Experts of a small language model.
Size: width 160, vocabulary 3212, 16.7M parameters.
Experts: 64 GELU neurons an expert, a softmax router.
Below are experts of layer 3 (counted from 0) of a mixture-of-experts language model. Rows are named router (the router's row for the expert) and show model dimensions 0-159. Each number is 500 + 40 x the weight over its row's rms, rounded and kept within 0 to 999. Numbers have three digits each.
After each expert's rows: "raises" lists some tokens whose logits its average output raises strongly, later layers aside; "gets" lists some tokens that make up at least twice as much of what it gets as of all text. This comes from a sample of Wikipedia text that the model never trained on. Tokens count by the router's weight.

# expert 112
router:472532534515475476485541462494505468548471526500501447468440497473462553478471459485544528484552437439562533539532450537442524496486446515540482474486541583531469486487523532475579533581479485489571526484473469508550552503525448543531453528528473473456566444562466477530493542527542452426443481428560577435472477485462494509557435422464454542550528554435552529487436543504562457486500483548458503495521461531472497533460574522537515518455460459526480443558457519480466461522564522
raises: "ries", ").\n", "',", "ished"
gets: "|", "s", "b", "t", " P", "m"

# expert 40
router:476527527511470473489563475495523469538468533487503439467450485463463557475475441481542528523538437418567521544530454542447521473465451494530484479499530573516490454488506525450584537565452527482568538456471466522545551512526437533527433550511481471473573457558481503518480536536530459427451491433545577456471509469459531480559444426458478559534531551415563529490439522508569468483487471548485491498535479536484503541467570534545514511460469445517496447556448524521457478497562513
raises: "ton", "play", "rd", "ball"
gets: " ", "P", "C", "p", " first", "11"

# expert 108
router:467527526521481463483554477501499466540472531486522435476440495467470560482468451492554525521536428430576536549526461536460522494466453504528458477513554565511475440497510519469590559577502496470567521459478468499541545508525437529526446537521473470485575448523475475529477530542522467418422493441553577456463493483462545468537420433457466558536536547435579534470443539511544458488482483550469488494526472552482501542476566515540516508484467442522487451560447525477471474475550522
raises: "iety", "olution", "ous"
gets: ":", "ie", "g", "im", "ay", "ib"

# expert 23
router:482536520518481468472554478499516465535475547479502453462456481472465557480466450483507525496538442425581525544518455544454525477484442521546482478514523572520484453492499514464576544570474513484567521459483471512539552504513439533514444541514476472474579460535474498530483536532531474432428477441557565450450503496460560484589449429464473564561531548417561527485429550508566434486482461544484510491533472547470505542469561499541515511463467452526492440558446535490464474468551514
raises: "lin", "ler", "ford"
gets: " ", ":", " V", " D", " M", " N"

# expert 96
router:478536527505473486469549456500516463535474544481518451474448489454463548472470449480520518494535438427579511537527453535462523477495456516524478465512522570526463462490504521447563533571477507476571530468473465521547559514525437535513440556517476477480577446543464493535488536532543466419433483443547580439478493506465564511577453419457455560541534540411561520500445545520551444480480454556475493482518480542467507514476562523544508519438460460521489464559441523494469464510550515
raises: "shire", "aly", "uel", "land"
gets: " |", " in", "ian", ",", " by", " ("

# expert 109
router:480531538516475480486542460491511463537478541499496433450446495453452559476466449491523529495538443432556526542527458539456523482480432479536462480497535574510472446500511531458575544574486519482575510452481470504540551510512442545534442541518472471489589444547481497518482534535546459428446479443536564449463490497468539526562443435456455553547531551413558525481434537518559439488481488546477479486522467533478504557474569535545513507451463469523483460559450526474449475514557507
raises: "====\n", "====\n\n", "ble"
gets: "om", "et", "ay", "%", "ment", "ion"

# expert 28
router:469524532509487477477541476500505466540472546481508456483441494468469559480476453484543517500533438433566522540527460541455527493474450517523472475499530575514478457493502529441581544568466500482571538458477470509544556501520445538523432541512465466491573441547467482515479529531534454421432479430566563446463501486455548486547435425461471549549536550411569526487437536511547449476474459552458478489533467540475506536475569531543511534456468455517496448548447530497470470513560522
raises: "etwork", "hip", "ual", "ails", "uit", "ational"
gets: "ia", " W", " their", " had", "il", " has"

# expert 10
router:480528549521472453485562460505525468541483539479509432469459496461461551474473459501509519495560433429565523542528460539455519488456455524518461479509523569521471455513511525464573547562485497472572518469470479520545557504526440542526447533517477474478571451546475489520486530538538468427448471431557573438468516499465529526579427425462447563548532541420563531487451540512548431479483464548469489483528472544484504524467566529552518517443472467525473456559453519476465469498555512
raises: "ym", "rew", "ever"
gets: " for", " he", "ie", "he", "ing", ".\n\n"

# expert 78
router:478534553521476485482544474508513470546473536471483450473447494456459553472475456497522523499540441428590522533529452537446525477487446507540473478495539572519482460502510524455574546560473520481568523462483466529536551523520441537522456536509473476479568448551472490524481539533538449419427478442563560451462497483475545501578441429456477556537531540414563520492438530513588448492473449542479499488531482550478514552476561532552513516439470454524481450551457518518463470501543521
raises: "|---|---|\n", "viron", "der"
gets: " of", " ", " S", " (", " R", " T"

# expert 77
router:470522549519476470485565462505507467550476537486497445471451483456467559478473451478524518498556437420556526540529459541464516479459448509529473468505536566513490447501512513439589542572449504480569521458476473506543549517519437545521457546510469478484566446541472491521489531537534461427432481449578578450473501490468526508565441427448473557546541547426560531470438541510559448491475474543478490488517480549484506548469563521545517521458464458518490448558454527479468476481561515
raises: "ism", "ts", "son", "sk"
gets: "==", "1", "s", "p", "in", "==="

# expert 123
router:481530537515472461466546488506501474556480554501499441480446483465456561469470453494546528516553419421559523546527451542470516514461454508528459489497544567532477470482507523446596552564481506479575542461475460509535538505512449552519427544515471472480585456535478493527481536540529450439456471440577556449467479488469511503538410422463460553543529551423550520477458536520545449488509467550467478486525477547476502568453564503552503523455466479510494460560463522506467476509542529
raises: "med", "ited", "red", "ized", "ed", "s"
gets: "et", " The", "The", " but", "ly", "el"

# expert 124
router:466529536517487469463553488504521464546478524491508444466451474459454566469473453490552527521541440418563540539527456547447524473509440505532469474497550572513473460493512521455591548573493490484570530455486453497541550507528449541528456535518473464482566451537479462522481542534518456422425487437571560442468488483462530486550433425457477574543532546424546523493449553511570456486500481550464492495528467538477497556481555512545513507464457461525503452557460527495481478498553519
raises: "ress", "itional", "board"
gets: " ", " and", "y", ":", "ad", "er"

# expert 80
router:476534525519482482473558476509502472543477536508495452480447479460472558471469434500565526481549429441563521542527463551460531497480453505516469466513553566509485461510516510442584548562490502487565515461487468508535544506517443547522435533534456460476558448543478480528475533543537460431421483440535572442469495492470519489553415431465450556540546551429570536487447537511546450490445453549472487498539470557472504533477580540552515526460462454521491449554451517492474474510539521
raises: "ription", "iety", "|---|---|---|\n", "stitute"
gets: " was", "ad", "ure", "ate", " O", "est"

# expert 100
router:484533528515478477476538462497500465539479533468505455457448487462462556470474455484547528480558441437575519539531455542463532481481457512530478476487515571519479476505503521457590537572469511477570523464481458527541552518514428545519448552506472460488579452537474510526488534533539451430450491455578573439469496492469566508549436435454461557544534542406571534469440547518557430489479464559479488494517470540472512538481568530529514527445466465503489464553448517499472465526547516
raises: "V", " |", "ota"
gets: ".", " |", "ar", " H", "em", "ir"

# expert 20
router:475535526519475478493561450499526461533470535505513444477454490456465550469473448510562526513565450429585534541527459536473520492444439520519464486490542578513473457514501516448582547569484514482573533462466467510542558512513433537524434541526472471479576450536471492524485528532524453431440489431543576451468508480455547515548429429457460559543534539416540523486445548505525445492473467551472474481527495555477508542477557509537507506476469441517490451557441527496466471499548516
raises: "tar", "ty", " Succeeded"
gets: "a", "i", "u", "es", "g", " his"

# expert 43
router:483519538525472492465553493500521466543470535479505454457437485473457549477481457499540519508518429432573532544522461544462522478465456510523492472482546568517470440493503529467584555558491521484575531470478470523551556518516439539516450546512470476465576457538476479520471528538538454436433480442562572455457497480465553493535446420449460568548537553426576523493461535503593439490493452562479484502518471562475500539463566518552509515486466463519497450554465523497458476521546520
raises: "ym", "ishing", "iction", "y", "ances"
gets: ",", " on", " (", " re", " h", " at"

# expert 91
router:465531539517484481484553463495529465538464534465505441474441493471467559469471452510547526505563432438559520544527452543452513504495454503544482470484532574514453463497500528474581551582459502485573521463484470514548547515516440546520455535522460462483557459551467493517482535535518463417461490435561579462480503487453503497569436426463485545543543542428571527482414544515554425494494487553465509493522449530478503496461567522551511529457458463534480459555448522462475479486552521
raises: "|---|---|\n", "idae", "merican"
gets: "am", "port", "ep", "ick", "°", " October"

# expert 1
router:475529533509482469470546463497511464540468538484515455443444483462464551471471451487535523508551430435557528546521461536472526489456445503541494482488553579512472445491511524458568537561475503477574535460479465513548546521523426536522440546518474473479575454535471479533480546527536458428445490447547575435478460482458539487540445427450462563552531554427562510493425526518553439481483451547475490489528475546477492566470563518538514517444467459517489445551459522499464466500553512
raises: "s", "cast", "m", "den"
gets: "-", " to", " T", ",", " t", " A"

# expert 76
router:469537547514469472482551467492525462532472547477507439461451496459478557476474441479538525531555444431567527542528456542450531482475446483537462482500531574517471464488507519448582542567477499479568515477464471513545542505528441539532431552517478476479579438555483494526496537531534466433430465442559579459465484489461546490549420424456464554544534538417557522499431529512526443484482467543481500488519475540482503533476565505561515503459464445521495455556452519483478477497550524
raises: "idae", "ction", "″N"
gets: "ion", "ation", "ter", "V", " but", "ence"

# expert 75
router:476517532523480495476544477495471466537481545495505459449442488448471552476468456490532524496550429431574528540525454534461517474473454509535466474481557576519469469496516525438591546580451501477582537463473465486551554508513444538520451540525470464474559449545468478527483540542528453418443473442580566445483529495463549478541457429462462562544541545442561528495427546507508441490501473552466498496510464530479504545473562523540513520481458450529489454557474527503464482502572517
raises: "day", "ately", "ives", "oted", "dom"
gets: "ac", " U", " United", " E", " American", " States"

# expert 8
router:474523532531470470476553470504534467536469540475502452473441486466463550475477451491543521476531435434556525542532466543460522484476441488523489477496535572520477460487513512456566542566458504480571526467471465513545556505522439547522431541521471467486568457549475495528483537540531454427440483445569576451477501481470536503581442423463455555546543547416557527485434541513572441485474462559472488487528470535480505541469572539543510524457462456515492448549456517484466466496562509
raises: "earch", "ubl", "ublic", "azine", "lands"
gets: " |", " ", "3", "2", "os", "0"

# expert 11
router:446504538516492514504502506518564482493434547529478474458387463447496512472456475398529535498571467503555559522551454475433505473495455449528491496591528606537486551519494504454595557529497467416569496525486504510517519529496486513503523508532442504459557454486505490434493520523502467424497490434568488468449479511469455555592448467452518548535490496436558507558500502523519518509540491533477497490536538469518474488455535501487514534527493388503484494499524507515397487431499513
raises: " Genus", "American", "Pro"
gets: ",", ")", "\"", ";", ":", "]"

# expert 118
router:477535547518480465475545464501507462543476541520497447481452484461468562486462442491543518510549437420583520536514459537454523476504451482541474476514527569517466468497502512446589554573478519482575530457489462526534561517508433539522450536521472471488572451535471483518489541538519462413430480435577570448480500493458538507541452422473466560544529555426553513474452532504540449489475488549472493480532482560475495535475569517552506523451463473516487468565462524497445466487568522
raises: "ternational", "til", "por", "tar"
gets: "y", "n", "t", "f", " he", " D"

# expert 113
router:483523528518476480490548481507518468537482533474496457460451484456466554475474453493547527468569438439549540537519461542474527505455456503539477482482514580512488466494508521464579537565460507477585538469461482505531550512514429553519433541513469468483556443552478499516482538533528452417412485449559571447500503497468559498583454436465463552533551548425550526458415554512553442473477498556489480488532474516477485542478559534544512513423467460512506459550453536490470469495561529
raises: "ball", "″W", "”", "°W", "'t"
gets: "s", "z", "ov", "v", "ut", "0"

# expert 9
router:474529547524473473475545454498515469545469537493500435475459489455458549476469448508538524496548441432586532534520458540451516482505446505532458462493538571529470446501507517459578537566492495485571532452487459514542549497518443544522460549524478468477568441546464496530480529534533460437434480446530571438464494482466544499534429430454471551543526550415556527482453536518578440484466461548480489488532461550476496549473568525554517526456467457522487442547447513498463474490561513
raises: "ize", "vision", "iety", "ices", "cent"
gets: "o", "us", "on", " S", " in", "an"

# expert 126
router:475530549517477491472549472496485464536475537491509446477451485467455565471476451487529518513538441446571537548526467539444521485489446512526471471491542580518462459505502525455583546569470508484569521468484470506533550511520449535523460547514466468480576443552479482530490537543533456426421487439551569451461486486462540497557444424456472560552541553433564527471446539506576443482476475553464489501527483531479508523469575533542509532451459445523487451557455531504470458503567520
raises: "11", "BC", "10"
gets: " ", " of", "th", "ish", " in", "m"

# expert 36
router:470528533526488453479547469494531464529487533509519459469448496469462557477470452497559532482554431427568540541528453532467519483478437521526474483472543563519471443503509514455570557571490517481575526458477475509553550526521432544520442536513477474474574451547473487512482539530533447420445482430576572456475508487475527502556438426454475541543541545426568535501440539510560459493490480543479486490524474555478511564472565517549513521454459460524490449560463523467473467494550512
raises: "ious", "ble", "9"
gets: ")", "1", "ar", "u", "ast", "ist"